python train.py --n_experts=16 --balance_loss=0.00496 --balance_bias=false --n_kv_head=3 --final_lr_fraction=0.1 --steps=9354
Below are experts of layer 11 (counted from 0) of a mixture-of-experts language model. Rows are named router (the router's row for the expert), down (a neuron's output weights, with its number) and show model dimensions 256-319. Each number is 200 + 20 x the weight over its row's rms, rounded and kept within 0 to 999.
After each expert's rows: "raises" lists some tokens whose logits its average output raises strongly, later layers aside. This comes from a sample of Wikipedia text that the model never trained on.

# expert 8
router,183,195,240,194,192,204,199,196,213,195,183,204,209,213,229,173,227,234,207,189,172,204,196,194,187,177,231,223,203,182,214,211,169,170,210,181,185,238,203,206,180,208,198,194,214,202,230,242,186,203,175,230,220,205,209,208,212,189,231,222,199,170,205,186
down0,220,204,226,200,208,228,202,202,182,196,205,237,180,210,173,213,211,179,203,196,212,169,163,212,209,215,157,212,206,214,199,211,169,197,217,218,180,197,214,230,198,219,162,221,163,191,220,194,218,185,182,179,225,206,174,202,223,198,188,203,181,209,171,200
down1,222,222,201,215,216,206,194,197,190,202,180,176,216,191,203,219,180,199,242,201,182,188,211,180,190,207,233,227,197,232,214,231,177,234,180,201,210,229,210,209,192,181,199,171,208,202,222,201,213,218,195,182,203,213,178,180,163,198,181,172,223,196,210,216
down2,179,222,209,238,204,188,203,216,211,216,205,209,209,191,202,174,231,188,223,192,227,239,197,206,208,205,181,167,220,214,208,175,200,223,214,185,183,187,208,204,168,199,212,212,201,177,194,184,192,163,189,151,202,187,196,191,192,182,228,208,209,182,222,200
down3,209,191,209,219,189,229,201,168,184,189,196,199,220,197,215,229,193,176,196,203,200,201,218,212,191,168,191,177,216,175,181,184,195,185,154,214,232,208,192,194,196,242,199,235,224,190,211,195,191,216,199,163,147,207,214,199,179,214,188,217,183,220,219,221
down4,193,172,162,202,221,222,196,207,214,205,232,139,230,178,212,184,244,202,213,189,197,207,209,160,199,164,190,226,170,203,209,218,193,183,260,207,216,232,232,210,211,204,232,196,167,201,174,183,198,237,197,184,176,177,199,217,196,166,186,178,160,213,228,198
down5,193,184,181,210,196,214,198,210,185,211,184,230,194,183,212,230,202,198,195,187,193,195,208,227,204,210,225,208,164,150,188,169,202,197,196,187,208,217,158,211,197,194,188,191,230,214,167,200,211,192,191,177,221,199,242,212,161,199,181,180,175,181,171,165
down6,200,215,197,182,178,176,197,198,207,171,201,177,235,209,196,224,168,187,223,221,193,184,164,196,186,171,205,157,180,203,176,171,177,198,184,186,194,224,169,212,212,222,181,204,212,186,204,209,222,201,199,213,179,179,185,165,189,181,193,212,199,246,189,195
down7,232,193,187,208,174,203,168,225,184,213,190,184,184,226,195,228,178,218,250,191,209,195,214,185,186,185,210,253,195,185,201,215,223,200,167,239,175,166,174,216,207,193,220,200,222,205,206,169,170,190,203,185,178,201,219,163,215,194,164,222,215,208,157,177
down8,218,204,164,214,179,221,196,236,232,185,217,235,227,186,204,195,183,175,202,198,177,163,194,218,204,219,168,196,188,219,200,208,172,175,201,171,195,222,219,210,233,208,221,194,188,197,252,179,177,145,225,226,209,214,208,197,251,203,205,168,212,201,190,216
down9,228,192,153,187,174,184,184,211,188,182,164,174,173,211,200,185,219,179,196,169,202,179,187,165,153,220,202,206,201,228,195,196,193,193,171,154,231,184,254,194,214,206,211,192,185,193,204,207,232,227,203,203,179,219,191,221,207,193,203,202,191,200,198,232
raises: "in ", "of ", "and ", "on ", "to ", "for "

# expert 13
router,205,231,210,184,228,172,211,199,179,176,192,207,193,174,215,205,171,174,235,190,211,176,197,235,182,220,195,163,192,200,179,200,201,203,178,186,199,168,182,190,239,212,181,219,222,223,198,189,204,222,207,196,187,153,205,194,212,183,201,179,216,225,184,186
down0,243,166,198,155,195,196,200,186,190,221,210,185,197,192,191,199,179,215,196,191,216,191,189,207,208,210,190,164,197,191,211,187,227,215,207,243,189,201,203,210,208,201,180,216,158,223,186,182,188,215,209,180,177,185,214,186,171,186,212,198,197,218,192,233
down1,195,181,217,193,197,193,197,188,196,182,202,219,170,230,227,222,205,204,200,145,219,206,201,214,206,196,185,207,198,241,200,210,216,243,182,204,216,184,213,198,177,185,195,206,213,184,131,203,194,223,199,161,222,196,187,153,183,227,183,188,207,176,213,202
down2,212,202,230,196,213,210,217,167,219,196,185,174,197,205,185,215,180,217,217,222,188,213,220,201,171,204,180,173,215,179,212,168,180,210,172,150,192,212,182,197,195,183,223,204,176,209,209,193,177,207,183,200,223,194,185,199,178,187,225,192,179,226,190,167
down3,198,188,221,214,191,211,159,204,222,207,201,195,214,213,200,209,188,188,215,188,208,177,188,212,164,175,235,216,205,191,220,232,197,203,188,219,220,164,191,185,232,232,200,184,189,211,211,191,180,202,228,218,158,191,221,160,167,231,209,203,208,211,202,222
down4,201,216,180,241,187,219,147,212,200,181,173,189,226,189,153,192,192,183,208,192,238,216,231,207,224,187,201,209,181,192,172,219,229,233,172,151,160,186,173,263,201,201,221,201,206,205,185,187,199,188,194,204,204,194,216,213,202,193,250,196,198,178,215,227
down5,204,232,176,205,207,171,250,176,200,182,210,223,172,193,229,213,206,181,212,213,195,235,204,212,201,233,180,198,221,168,193,226,199,219,169,165,194,198,187,165,199,195,225,176,173,209,201,193,196,184,216,181,167,193,206,196,193,186,162,170,205,218,204,232
down6,197,224,202,201,221,195,205,217,187,198,169,217,188,180,177,189,200,182,199,226,210,191,214,226,186,229,171,232,196,181,212,183,184,193,198,218,154,199,216,190,221,201,207,218,217,189,195,205,215,227,248,175,190,187,214,209,204,181,197,183,187,171,210,188
down7,233,193,215,201,196,191,209,205,170,195,217,210,180,223,226,231,236,173,184,189,181,182,210,191,169,181,190,185,176,204,201,194,229,201,214,191,173,208,200,200,170,173,221,194,170,194,210,218,199,207,195,215,234,205,198,185,215,214,187,210,194,193,186,233
down8,207,143,203,206,221,191,173,218,208,202,222,205,169,217,197,208,192,181,161,215,174,188,179,212,183,174,204,223,192,216,203,193,203,166,193,212,176,176,198,187,197,194,205,198,221,199,195,179,158,199,197,234,204,236,218,194,189,186,189,238,227,187,149,170
down9,177,194,206,200,205,188,236,195,217,212,211,216,189,192,215,214,201,192,178,167,209,199,196,187,224,211,184,207,170,214,217,196,253,236,235,152,174,184,211,176,191,185,170,226,192,190,240,228,214,195,224,163,158,169,209,187,209,201,207,166,186,199,222,225
raises: ", ", "ad", ". ", "an", "an "

# expert 10
router,190,141,162,235,215,202,199,169,178,204,169,176,213,210,198,196,189,182,227,199,203,185,198,198,208,202,195,162,203,204,227,173,207,187,214,173,201,150,214,158,210,203,196,220,196,202,196,183,196,211,209,199,181,228,201,208,203,181,198,156,196,199,213,220
down0,205,208,197,213,176,172,182,173,207,197,189,198,203,186,194,175,188,208,203,207,217,217,192,189,180,176,222,196,187,185,187,185,178,196,225,198,192,198,173,206,180,166,204,179,222,203,193,182,165,182,204,236,216,207,216,223,201,190,173,197,197,234,195,192
down1,193,187,212,213,153,222,221,190,214,220,180,200,226,215,172,240,166,196,236,224,184,228,187,196,198,142,178,188,224,197,185,201,184,215,191,211,209,237,174,188,178,231,213,179,185,207,203,219,205,212,225,183,194,186,207,191,210,196,168,205,190,182,232,232
down2,190,212,195,215,200,207,194,225,202,190,229,229,223,204,188,208,207,217,137,225,196,205,196,197,195,200,222,195,215,187,194,190,206,183,190,222,192,166,215,166,221,165,147,190,176,191,176,178,190,200,224,218,194,210,190,206,224,165,190,212,188,212,209,210
down3,197,183,193,196,227,211,176,198,232,203,230,249,181,214,185,197,189,179,178,137,191,173,218,237,212,182,195,202,218,182,214,202,192,224,200,192,228,148,196,178,208,209,191,217,214,167,203,209,237,166,210,192,178,174,216,177,236,210,191,234,161,170,205,184
down4,193,214,192,188,240,184,194,201,179,244,206,207,183,200,216,193,196,195,214,224,202,183,200,199,201,225,198,180,183,227,176,215,258,205,200,183,193,211,197,235,247,166,214,201,253,210,202,191,197,195,210,212,219,169,201,224,194,214,173,199,196,214,129,194
down5,182,212,258,217,195,205,190,224,160,226,196,206,200,219,212,184,209,210,204,222,233,190,205,197,221,198,199,188,201,235,247,186,188,170,187,198,166,218,200,214,218,185,205,179,211,214,198,206,196,229,206,197,182,184,204,226,213,209,198,185,203,193,185,190
down6,181,201,168,223,232,205,222,213,209,177,228,191,234,192,189,160,184,186,174,195,227,204,186,235,211,169,209,211,227,174,208,203,166,197,199,205,198,208,203,205,223,198,186,219,228,209,175,201,192,215,214,232,248,156,183,229,224,180,206,182,194,246,183,203
down7,185,197,178,187,223,214,202,259,235,214,176,222,184,178,248,181,247,203,161,157,218,204,189,232,198,211,209,211,166,193,213,210,210,218,224,187,208,198,194,210,169,165,203,221,173,223,168,202,198,213,191,175,187,200,188,193,214,191,217,192,190,184,197,212
down8,241,200,189,193,178,203,192,196,173,182,188,210,180,213,225,179,224,196,190,219,151,177,176,208,206,248,205,227,231,205,202,214,196,204,194,197,196,207,225,207,188,188,223,223,224,237,204,227,173,194,170,213,187,215,207,194,206,200,222,194,198,199,176,183
down9,207,180,209,205,206,203,191,218,204,174,214,190,220,227,197,166,169,221,229,195,176,175,200,171,232,204,188,192,209,187,210,223,205,206,201,227,173,233,193,195,192,201,181,182,209,190,201,231,180,222,208,207,207,169,203,202,175,211,181,221,184,189,195,207
raises: "; ", ", ", ") ", "| ", ")", "-"

# expert 0
router,221,173,210,187,167,210,204,209,205,209,229,210,160,219,189,195,237,193,180,230,194,183,180,197,216,220,178,190,167,213,202,203,179,191,185,204,240,215,204,189,169,168,187,176,196,221,168,175,239,204,202,200,203,224,202,190,198,207,202,211,188,165,173,207
down0,219,190,196,222,189,202,189,205,209,179,212,179,203,198,194,186,202,235,202,168,228,185,187,192,216,184,211,172,190,197,196,218,204,196,188,157,217,189,208,167,223,183,203,166,155,194,197,223,192,201,209,193,194,191,206,243,191,232,186,195,215,178,198,183
down1,206,186,213,186,183,223,225,210,196,200,218,202,222,173,171,164,182,195,229,226,173,213,148,166,191,178,178,233,231,207,180,203,199,221,211,201,197,169,201,225,164,171,178,181,186,215,217,207,205,167,182,160,210,184,187,235,231,175,203,189,182,219,187,183
down2,188,194,148,212,209,168,217,223,211,219,206,167,178,235,221,185,212,212,248,213,197,244,212,194,223,199,237,179,178,222,206,213,202,190,207,214,173,191,166,195,229,199,207,224,206,158,202,185,173,185,213,186,184,208,210,215,211,162,180,227,197,186,195,230
down3,204,207,201,182,207,176,249,179,196,223,221,158,195,194,210,182,197,189,210,171,210,176,176,197,223,229,159,196,184,213,204,198,214,161,184,215,209,217,212,247,178,175,248,176,199,197,228,160,190,170,162,208,195,187,218,173,211,230,205,158,221,210,208,213
down4,233,202,193,182,177,193,219,202,175,218,169,187,188,196,172,202,217,181,202,193,195,221,190,208,217,196,209,225,181,217,181,196,170,167,217,201,189,214,211,214,174,208,217,195,208,218,172,215,197,236,232,210,161,185,194,205,247,222,201,176,224,238,201,233
down5,205,168,188,209,203,213,180,194,171,179,220,218,194,231,225,217,231,171,227,235,208,184,196,185,199,247,175,185,239,211,226,197,228,180,209,200,217,180,210,206,213,197,190,198,224,194,218,216,202,209,173,184,203,213,164,206,209,232,184,207,147,169,193,197
down6,167,220,184,180,213,215,172,197,193,218,186,218,197,219,199,187,233,219,213,204,217,225,208,205,204,190,170,204,164,206,213,174,198,211,221,207,219,183,167,173,193,190,186,202,189,220,179,211,179,165,176,178,189,213,192,189,182,201,202,223,199,219,248,209
down7,189,168,190,242,179,232,212,185,211,205,205,160,207,214,180,217,238,191,222,194,223,213,197,160,191,182,178,208,181,228,196,185,203,208,188,209,187,199,182,228,178,193,206,198,191,221,175,201,176,214,204,176,207,203,239,221,187,189,202,177,218,204,175,210
down8,191,153,207,203,195,193,190,200,204,255,181,184,192,173,224,204,220,243,174,192,196,221,176,199,185,217,219,250,227,203,203,220,188,195,221,186,214,207,193,209,204,189,197,196,239,184,194,228,175,215,207,233,212,199,229,208,195,209,184,209,185,218,176,221
down9,214,203,183,207,214,229,229,186,209,190,174,199,178,211,197,220,220,187,192,201,210,227,204,186,220,169,189,187,200,243,197,204,204,210,178,208,208,205,214,191,233,178,155,201,208,194,164,199,223,230,199,233,194,186,196,195,238,195,242,199,205,217,218,224
raises: "in ", "to ", "\""

# expert 4
router,157,230,169,176,172,214,206,180,187,202,194,224,202,217,184,209,177,231,196,197,216,159,200,201,208,189,185,198,219,184,196,213,208,218,171,193,176,217,168,213,160,212,188,237,176,190,200,165,208,165,225,196,206,204,209,167,223,191,184,222,204,212,197,219
down0,212,218,156,210,191,206,185,161,182,181,251,186,204,197,205,191,206,196,182,185,168,211,199,197,217,214,205,245,188,192,199,164,253,208,218,177,190,236,236,209,179,245,215,209,201,182,212,201,191,205,200,200,222,183,165,197,159,165,192,194,177,195,195,189
down1,159,196,186,186,176,195,203,230,210,175,203,217,198,170,173,200,211,217,176,195,181,240,187,218,201,188,189,198,235,229,196,205,197,174,173,227,196,213,200,228,209,163,182,219,219,196,220,169,192,207,227,201,186,216,216,192,212,171,191,174,145,189,215,194
down2,218,174,207,179,192,221,212,224,217,210,213,221,227,170,234,197,229,214,226,191,212,202,238,199,183,180,231,191,218,190,206,205,209,197,173,228,213,204,213,193,194,142,231,220,216,206,202,188,193,227,195,186,209,155,205,193,171,177,156,194,225,192,212,227
down3,185,192,161,247,185,213,231,227,222,175,174,172,212,221,198,194,211,202,191,188,205,207,184,194,213,261,173,187,222,193,219,169,211,189,211,187,226,194,226,185,197,175,209,211,180,200,199,210,215,186,191,202,228,231,202,188,190,160,200,213,196,239,220,202
down4,189,173,203,198,173,198,195,215,183,199,189,135,194,185,200,245,212,187,200,200,179,186,202,187,199,173,203,200,159,192,192,186,223,203,210,187,193,207,200,243,228,206,178,218,190,212,231,210,178,222,196,202,182,187,186,183,191,212,164,200,169,197,201,162
down5,190,188,189,211,218,200,178,196,195,209,208,189,168,199,200,238,166,202,201,204,196,219,190,189,222,204,216,202,189,229,194,182,204,217,215,185,201,219,185,209,162,180,195,185,173,186,205,207,176,258,225,167,204,201,212,236,211,166,166,180,170,193,224,183
down6,198,214,196,223,154,206,224,207,205,191,207,233,190,200,222,190,194,214,198,207,200,202,202,147,224,208,213,216,244,204,179,188,173,182,206,218,182,185,194,190,211,208,187,160,225,206,176,218,200,142,162,200,194,253,186,192,231,175,222,198,153,200,168,197
down7,182,222,200,208,198,181,193,211,212,217,198,187,205,194,217,183,173,192,224,209,172,166,169,184,224,231,217,159,216,199,174,176,198,196,169,250,195,210,175,224,188,194,200,223,191,232,241,202,223,221,200,209,201,221,220,210,197,203,186,233,188,211,209,214
down8,237,229,220,225,190,204,222,219,225,208,222,197,228,199,211,208,213,220,179,220,209,185,214,195,176,188,192,210,200,204,167,215,209,224,235,184,218,213,195,149,198,222,211,229,207,166,205,196,227,210,201,183,184,210,188,218,202,190,218,178,208,186,220,178
down9,176,212,191,160,184,205,194,180,213,188,231,174,185,250,144,209,179,217,184,196,164,185,181,210,197,189,206,197,185,178,197,166,195,233,222,204,180,212,214,197,208,204,183,164,181,207,202,182,190,195,197,209,179,207,182,207,190,194,211,225,225,234,194,192
raises: "– ", "— ", "- ", "-", " ", "0 "

# expert 15
router,196,246,207,215,196,206,169,210,184,214,174,196,172,183,204,219,173,239,166,169,203,246,208,190,169,221,184,201,202,192,213,211,181,191,192,194,174,218,225,189,189,217,242,226,199,179,197,152,217,200,223,226,184,200,165,163,199,217,186,216,217,198,189,212
down0,203,187,200,195,213,184,190,183,192,183,196,201,209,196,204,177,169,187,205,186,189,232,183,216,171,198,185,231,195,191,216,167,169,189,212,150,159,195,202,238,212,253,208,206,184,218,197,201,188,202,192,214,208,211,183,191,225,194,203,198,186,206,185,217
down1,191,200,190,183,197,218,202,199,190,219,208,182,195,172,215,190,206,209,171,221,189,194,211,227,209,208,215,180,189,215,207,177,241,189,176,151,209,211,169,193,199,161,167,220,192,216,180,209,230,207,212,197,214,238,172,222,188,183,243,183,218,207,238,188
down2,221,192,156,217,208,218,204,230,190,193,215,197,175,224,191,211,189,184,196,178,189,170,226,211,213,171,168,188,213,216,205,199,179,199,190,192,182,197,180,242,180,191,166,182,194,223,210,180,216,223,200,169,212,213,178,231,209,204,214,192,171,187,201,190
down3,171,210,201,181,213,191,184,224,214,209,180,184,212,224,184,236,175,178,185,228,190,220,239,219,219,173,188,188,202,212,196,198,244,199,193,174,196,241,198,213,197,190,195,198,205,229,163,223,184,206,219,218,194,188,180,216,164,214,214,196,199,208,194,207
down4,195,194,210,200,206,218,220,195,205,225,191,214,226,160,206,234,227,215,216,195,195,180,184,216,202,213,187,195,240,196,185,189,213,167,209,174,197,235,187,254,179,203,191,198,214,212,176,229,219,194,204,193,199,198,187,202,163,212,167,201,189,222,204,198
down5,229,206,209,248,206,170,189,202,190,183,202,200,240,181,219,206,228,185,177,171,219,196,169,188,201,211,214,195,210,200,189,233,200,217,175,192,192,178,187,191,175,198,189,189,238,198,200,197,168,157,194,209,218,217,202,229,193,222,196,212,233,211,200,167
down6,200,192,203,160,215,191,185,202,207,200,210,211,213,227,199,208,187,171,164,204,195,210,212,190,201,173,219,173,181,220,219,197,203,201,211,198,190,175,195,215,201,183,167,209,184,202,210,213,184,204,184,229,191,211,143,192,176,210,205,217,200,204,210,200
down7,182,173,146,195,198,194,184,185,225,173,232,207,194,219,237,198,201,185,206,184,221,217,204,189,239,184,198,207,206,238,177,212,208,208,170,203,217,186,204,208,204,189,194,199,182,207,188,206,185,219,180,214,182,226,176,238,195,208,170,200,196,213,183,216
down8,222,188,179,210,219,218,233,214,245,178,179,195,212,210,190,221,177,204,191,204,214,203,195,199,176,182,205,185,164,168,222,169,223,203,228,187,210,177,203,172,199,222,234,188,182,198,129,197,214,216,205,192,194,215,203,234,183,221,196,205,234,170,219,205
down9,190,221,213,216,201,189,181,194,250,206,199,151,228,205,202,203,173,207,177,190,194,181,172,194,200,193,197,207,201,174,200,197,174,223,193,178,164,223,246,206,195,178,180,206,184,238,199,190,172,214,178,179,226,181,179,194,217,176,187,188,210,223,185,195
raises: "| ", "(", "and ", "or ", "to ", "in "

# expert 14
router,210,205,167,200,202,181,202,178,210,201,188,154,182,186,210,225,232,173,271,167,203,208,183,193,238,191,209,245,174,215,221,236,210,205,240,196,176,168,204,215,223,225,213,190,189,184,209,214,200,212,203,245,183,202,177,218,221,185,197,210,235,202,184,174
down0,234,193,204,186,188,227,196,199,191,191,201,203,175,196,150,232,197,189,194,208,217,194,210,232,180,207,250,176,221,186,207,178,210,172,192,212,202,203,184,241,211,173,223,161,189,193,156,213,218,225,234,198,240,223,177,192,217,197,193,203,170,227,190,161
down1,202,213,192,212,254,175,210,199,232,214,185,203,185,182,199,190,183,219,202,180,209,209,208,203,172,205,173,197,189,203,234,189,196,200,197,230,203,192,188,232,224,184,182,181,191,207,189,213,227,210,231,208,207,206,207,196,179,203,215,189,210,226,183,182
down2,203,194,221,168,198,246,199,207,195,178,186,196,220,210,205,251,227,175,163,220,208,205,199,198,229,199,209,199,178,147,201,179,199,165,206,193,168,209,232,209,182,199,214,178,171,196,227,196,214,192,205,212,221,186,210,167,202,199,186,210,221,197,182,203
down3,198,209,165,186,197,198,223,218,185,193,227,201,223,203,186,205,192,194,203,198,221,202,196,179,199,207,199,180,194,221,214,168,215,201,200,174,226,184,192,221,186,198,187,223,174,204,182,187,185,232,218,192,228,188,210,187,161,207,197,201,201,221,245,210
down4,208,206,196,212,209,201,216,191,171,210,243,222,244,223,209,209,153,219,220,217,234,200,187,193,199,222,214,217,211,248,200,213,185,248,189,218,181,195,194,188,171,191,210,212,210,203,202,176,185,194,155,186,187,205,217,204,208,189,170,212,182,202,227,215
down5,201,222,205,240,189,218,215,204,215,206,169,192,201,194,203,223,184,194,201,205,167,217,189,182,195,184,210,173,185,189,188,207,194,189,198,198,187,205,179,201,194,205,239,207,179,202,185,212,186,205,211,200,202,214,238,213,185,257,238,197,205,215,190,219
down6,175,239,209,181,198,175,201,193,226,203,159,209,199,182,203,203,196,217,189,214,221,184,191,193,198,203,194,215,166,181,193,194,191,185,217,188,167,186,204,186,213,205,170,228,176,164,223,166,194,191,186,210,231,197,212,203,187,234,177,229,219,163,175,191
down7,208,189,177,169,201,221,205,221,219,192,184,213,183,197,177,198,179,176,185,203,201,141,188,197,208,210,216,158,218,186,166,213,197,186,221,205,184,158,203,182,192,232,216,213,201,216,234,176,202,198,159,181,200,211,179,226,154,189,181,202,218,190,188,189
down8,199,195,213,203,219,219,233,181,208,186,220,247,215,213,219,195,194,219,253,204,200,213,224,206,189,203,216,178,197,225,202,231,195,225,238,241,200,166,211,196,211,216,194,194,218,168,203,198,221,217,185,207,206,186,195,182,178,217,214,208,231,240,169,202
down9,210,205,205,247,191,210,206,225,200,199,201,200,178,187,212,215,190,219,211,185,184,234,175,156,160,203,198,217,208,206,200,208,233,185,234,234,214,213,186,166,193,226,196,181,208,210,202,172,249,201,208,203,178,207,229,208,231,240,203,192,198,191,168,170
raises: ", ", ".", "-", ". ", "/", "th"

# expert 1
router,187,222,221,221,192,204,205,229,237,170,237,211,208,199,186,183,204,229,184,247,236,186,189,219,194,224,175,208,196,200,169,207,229,211,212,197,207,240,198,198,187,213,206,212,200,214,200,230,202,178,190,224,194,200,204,230,199,189,219,212,186,212,220,180
down0,197,189,190,189,220,205,166,212,205,200,196,196,157,184,194,196,202,193,203,208,249,197,191,185,196,204,213,179,189,191,224,183,183,205,182,188,190,238,199,185,184,199,188,189,188,220,194,185,226,177,217,194,200,202,209,195,185,226,234,219,222,196,190,225
down1,170,194,196,186,177,199,174,182,183,216,200,245,213,175,209,214,196,226,218,196,196,169,189,210,159,184,204,208,182,194,169,219,181,212,239,204,215,167,156,205,166,221,211,198,192,159,211,203,201,175,203,183,240,184,253,187,209,201,254,194,167,183,186,184
down2,183,171,217,215,212,190,198,193,203,183,179,177,221,185,152,209,168,212,184,227,230,201,180,195,185,217,206,193,217,177,208,253,218,205,205,208,193,215,200,230,217,202,172,208,220,211,169,181,204,221,203,200,198,200,210,213,170,190,218,207,226,170,195,191
down3,211,207,187,221,189,196,172,206,216,187,190,191,224,168,198,190,168,212,177,200,218,202,230,200,179,231,190,217,201,198,215,195,233,185,169,170,221,232,166,173,224,221,134,228,193,189,223,212,204,181,203,172,197,192,197,179,176,168,247,193,253,211,198,195
down4,225,218,193,224,194,154,216,183,209,218,169,254,214,218,224,194,184,197,208,214,190,168,197,199,186,229,179,196,219,208,189,228,177,205,168,237,202,177,190,230,207,193,213,235,155,218,186,212,174,194,191,193,209,220,231,205,239,210,209,177,183,197,206,236
down5,198,194,173,206,198,208,204,184,175,232,224,157,225,221,180,193,174,251,208,179,211,171,214,172,193,202,218,194,227,200,215,195,196,187,188,226,186,180,195,212,220,209,229,194,191,193,192,194,182,206,229,221,192,227,186,186,200,184,192,197,186,187,159,246
down6,213,210,227,200,221,206,204,187,206,206,192,221,190,223,159,218,187,234,207,232,178,165,173,209,199,188,225,202,202,188,204,195,213,222,229,210,179,240,174,158,203,167,191,165,200,206,204,190,213,161,180,182,256,193,212,204,228,200,199,201,174,189,185,219
down7,249,202,184,222,198,208,213,188,214,195,164,182,219,201,211,218,186,208,218,204,226,220,185,221,202,209,228,206,208,157,159,203,173,238,212,188,191,197,174,242,208,216,218,179,247,199,174,214,201,200,207,155,187,192,226,185,208,196,198,186,213,200,183,180
down8,181,240,187,193,207,212,214,204,213,213,228,175,175,225,205,257,204,207,222,211,192,255,183,186,213,220,222,203,216,214,217,170,195,229,203,197,199,191,220,190,187,217,195,202,211,217,225,192,237,195,224,177,179,212,189,229,212,230,191,197,171,187,220,206
down9,195,185,188,207,193,178,164,180,190,224,174,222,171,211,194,184,182,232,191,162,243,207,194,193,189,195,196,244,182,219,200,206,210,206,239,208,195,179,165,217,198,189,224,176,198,170,205,226,196,203,178,217,216,182,227,172,199,211,197,233,184,182,193,218
raises: "\n\n", "al", "e", "l", "s", "("

# expert 12
router,197,191,174,177,203,206,189,179,193,180,185,198,207,220,222,187,192,182,170,204,200,221,192,206,211,197,209,171,207,187,224,156,165,202,188,233,207,204,185,203,219,222,247,157,239,209,191,221,187,199,218,166,200,205,220,200,172,193,202,183,195,209,214,211
down0,197,207,235,176,191,197,159,182,193,232,196,208,207,192,205,218,194,217,203,200,213,159,234,199,219,188,252,195,213,187,197,207,188,185,235,186,218,221,188,193,207,180,231,194,190,195,184,199,217,201,182,209,191,160,252,221,171,188,193,195,187,214,187,207
down1,208,209,225,205,212,182,182,194,177,206,219,216,166,201,223,246,204,218,197,191,206,158,224,164,176,226,171,211,190,185,198,229,174,203,212,200,140,179,226,219,194,183,216,194,179,184,218,224,233,188,200,213,212,213,213,183,196,199,214,210,192,224,210,166
down2,229,201,203,192,193,175,255,185,204,190,230,217,209,223,210,212,193,210,197,202,227,221,215,184,207,197,212,158,185,173,197,189,217,238,240,210,206,191,197,200,215,185,226,176,189,202,211,194,200,206,180,218,184,201,189,206,184,200,227,196,217,202,235,158
down3,164,207,164,169,203,237,188,172,183,186,198,157,199,159,222,203,220,199,164,178,199,189,199,199,193,191,206,207,176,189,207,181,190,193,214,176,202,219,208,207,168,243,207,162,173,186,211,184,204,236,200,165,170,198,169,182,204,232,230,199,192,218,223,188
down4,189,207,213,173,242,225,251,195,196,237,221,205,173,193,235,205,237,223,190,193,177,215,203,205,191,194,180,220,210,188,225,179,196,117,199,205,213,192,219,190,209,207,210,195,174,180,206,200,229,184,201,196,177,222,231,236,208,230,212,197,194,189,202,186
down5,219,195,175,204,180,240,188,202,207,174,210,186,187,203,200,215,177,222,206,218,191,207,194,213,210,187,212,173,222,173,211,228,223,211,186,191,223,226,209,185,147,176,222,200,207,242,182,251,177,256,195,182,184,185,197,220,197,191,206,195,184,208,190,213
down6,190,195,183,252,200,226,216,204,218,188,180,219,170,189,200,215,209,195,200,201,220,175,193,172,216,204,179,207,217,228,215,188,187,173,217,202,185,193,217,208,246,209,202,221,229,176,204,165,192,216,228,168,175,167,218,203,209,198,214,191,186,194,192,213
down7,182,184,238,171,205,164,230,207,223,202,198,188,207,219,201,216,184,232,198,187,229,189,190,187,189,197,220,171,199,176,217,195,176,255,181,194,199,153,228,204,211,222,199,209,170,229,186,186,201,182,196,188,173,209,169,220,153,185,194,198,205,177,195,254
down8,160,166,222,169,204,196,231,250,205,206,212,199,198,172,227,177,182,205,238,214,217,207,219,234,162,192,205,189,202,197,180,203,148,198,213,208,206,182,172,201,205,174,191,201,222,222,205,199,197,166,199,185,197,192,211,176,180,185,217,181,216,228,167,208
down9,224,205,223,199,189,160,206,204,195,195,181,165,202,188,184,221,213,191,191,203,194,181,197,201,190,213,198,202,197,204,236,201,195,217,194,194,213,174,188,201,198,221,213,212,186,172,211,213,194,215,198,223,216,200,201,148,178,179,235,194,188,212,198,175
raises: ". ", ", ", "-", "o", "a ", "."